Experts of a small language model: 506M tokens.
Below are experts of layer 3 (counted from 0) of a mixture-of-experts language model. Rows are named router (the router's row for the expert) and show model dimensions 0-127. Each number is 128 + 24 x the weight over its row's rms, rounded and kept within 0 to 255. Numbers have three digits each.
After each expert's rows: "comes after" lists some tokens at least twice as common just before its tokens as in all text; "mostly gets" lists some tokens that are sent to it at least half of the time. This comes from a sample of Wikipedia text that the model never trained on. Tokens count by the router's weight.

# expert 76
router:142124179134137103106114129109135100159108155134126109130111130121157092120151175153156142140167144112134126140139161144118135106128157110133173106157101108127136103113133122169123111144076162087156084159140122108127131131113175174149139131163104082071127124158130143153125169094107120149155165118159148163144122176091100129126099141131122122122138153139134144094129100111161103122176
comes after: " V", " M", " m", " C", " P", " the"
mostly gets: " g", " Gu", " Car", " Be", " San", " Par"

# expert 14
router:135135153091113142144182096137137136195127171094143107136143172141110090177123125122149145164094179184132096128094154125128139113132136115146107146122160151147106107126134127118133132112111125158104130151100116151134114135131122148139170108142152130100079122063162119151085155126121141122101097113106110121160131145080124133141110111130091145133149147168112099113127157112108115138161
comes after: " |", " C", " c", " m", " H", "C"
mostly gets: " D", " J", " Z", " %", " Votes", " ins"

# expert 28
router:151173157115130155089147145142120157104151115127123138132092125101127149102114143108145114136145093109087114161110101166141107147093145129108158146150142136115123175088117173165096167147153122092112141127143082164146134117150165124134127106156186150154108156151143145136199121160084143133128130140136129128141165153131131156144131101104128158132134156147102170116091137115168123120134
comes after: "20", "19", " ", "18", "–", "°"
mostly gets: "23", "25", "04", "24", "13", "14"

# expert 125
router:168119151130144067113107116172142130141131128095157155128120127166126113139144127156172103113140162102134136130116153094149113123129144089067101101155124121120128104112115125103115117078098130111157161113115134150136085126112194155159156108096128140087102175102137127115148165114106102129154130104158115178088152129158150139146091177119141137113133132155133133109125117130126133141163
comes after: " the", " a", " and", " to", " of", "-"
mostly gets: " f", " w", " re", " Re", " p", " Dr"

# expert 36
router:130134123143093150127163090089140173144135171092145111124137152118133144120159135146158187142093126158152107181097113148089135129126148123131164090137106145147106147129110114176100121182116120156132100114100112140150170147117168145132134132121150138084112099117132136144099106168110113154120136117110129137144110121126172106135128107180148150105145164138176122150133147077118096118134
comes after: " G", " K", " S", " T", " D", " Z"
mostly gets: " July", " October", " November", "ole", " Sc", " Sch"

# expert 77
router:136118105110135114154125131134131169118159111147145114120110117121104148135169153123125168134108137143152088141153081123093101099113143101110175167178112164157127116140111092125160132107108148159142101142123098144111148074151092126149116122142114153157155113100132180146112164121123132166113109152117116144125132125093069110131150130105113086175103101125174154098133128156103149116161
comes after: " |", " P", " p", " R", " B", " r"
mostly gets: "ens", " Sch", " well", " sh", " Ag", " Far"

# expert 90
router:132096094097103114116143107138156147093160138104091109097127128099155127146127168129113128175111104153128126122135135116110131088165157116112109130172139165068124145133101107122144139121191149097113142128134139135117155127125116098108099127096130118123157129103157107145170116154073127148145149132121086163111158143119149156128078156178144146081146177142114113144121095123118132138157
comes after: ".", " |\n", "%", "-", ".\n\n", "|"
mostly gets: " c", "′", " h", " un", " e", " |\n\n"

# expert 9
router:076111110131099163140176106124109136139158117083121098119122136133120146110142113141063123097132106145100095108160165117119087133134148114130073109126143105070083134139078138179086143129162136129175126098101147109113128116116155083121098126146126140092124157140114134130153146101155114117100139146124117130124109120116131159082142138159118146136145135118095113145137091081137098118134
comes after: "-", " was", "19", "20", "\n\n", ")"
mostly gets: " used", " received", " won", " million", " mi", "(s"

# expert 113
router:121142077140101108179165125128155164139128152145133120116130104158106100131170148141121156133086132129157123139122110113117166094160182114115136157161100139145153093109149106145128138095104147178108100144155139116089135164188103110135145115169125141153173139109139172115106135137108139160071123113117143143150118157126126131153158121123096126108147152137165121134129103156100126094154
comes after: " G", " L", " N", " Br", " B", " H"
mostly gets: " West", " March", "ud", " Mor", " Mad", " Los"

# expert 8
router:136150120146158150106132098133165172092141140088159150122105157093125142098196128105148112155132102127119113179097094123084142148132161095137117131132106140137121136109120110186113151158149163151104140125130156161128168137146161134089115111131113147114170129161184099135139092133134079119150136155104140142107100129088163142140096127113133112100138138117113110125111120146149119129169
comes after: " ", " (", ";", ":", " Y", " /"
mostly gets: " (", " X", "(", "_{", " U", " '"

# expert 31
router:138172146127136130111117127147132152105124087122091144125139106124132137136109147070155116130123121123135127112109091134101143154094085138161115117132129129122106139098142158156131084151109162148128118112141089144158140113116162148165141134146125173173100109109166130137112089113109151133092067138134106174086163114104159156151091099104136090103088140118119137113136110130179181123134
comes after: " ", " (", "19", "%", "E", "=="
mostly gets: " B", ".\n", "\n", "F", "U", "==\n\n"

# expert 33
router:124134146132156166113138140113082131079153113142144068147112135139122136097158152167158131098127160097154139114133118140148109090114140163109129141088105109121136078119129127114182158087127109152139081101177130125132125076136134107146152101152171124091105126137143157104149128125119082116142108123101138163122140123154196152143115163128142115116107121138090112147119124106151109139099
comes after: " |", ";", ":", "ic", "ac", "oc"
mostly gets: " Th", " due", " g", " dec", " sk", " acc"

# expert 93
router:124131102142106123109108109151130118139134123121132154136069137057149090131146165137142117118136160104129137140140084115081127161082139097120133115159126095158108134100129127156099126118138143144097108097152091162073140082151152163159166109154132145128123112157160165156111122125116087119141115142113098162117165133105150150132135144137127104131145158154101082094100161105122139150151
comes after: " in", ",", " (", ":", " \"", " on"
mostly gets: " Y", " K", " Z", " O", " k", " j"

# expert 62
router:154142090140114128130180109129110077108144154102139104103153148116126123173141146097169176142090131106117127148112137120097140149096130103114090174129090179102131115135094103091145128081109093147095115115123141137141112138160111130139152119140152113185128123143143144096114142154166139141121168121122102105118158135138149110130143106126133125153111101150138142140118143080110099112058
comes after: "h", " |\n", " H", " h", " Ch", "w"
mostly gets: "har", " Kar", "ir", "ok", " mon", " Although"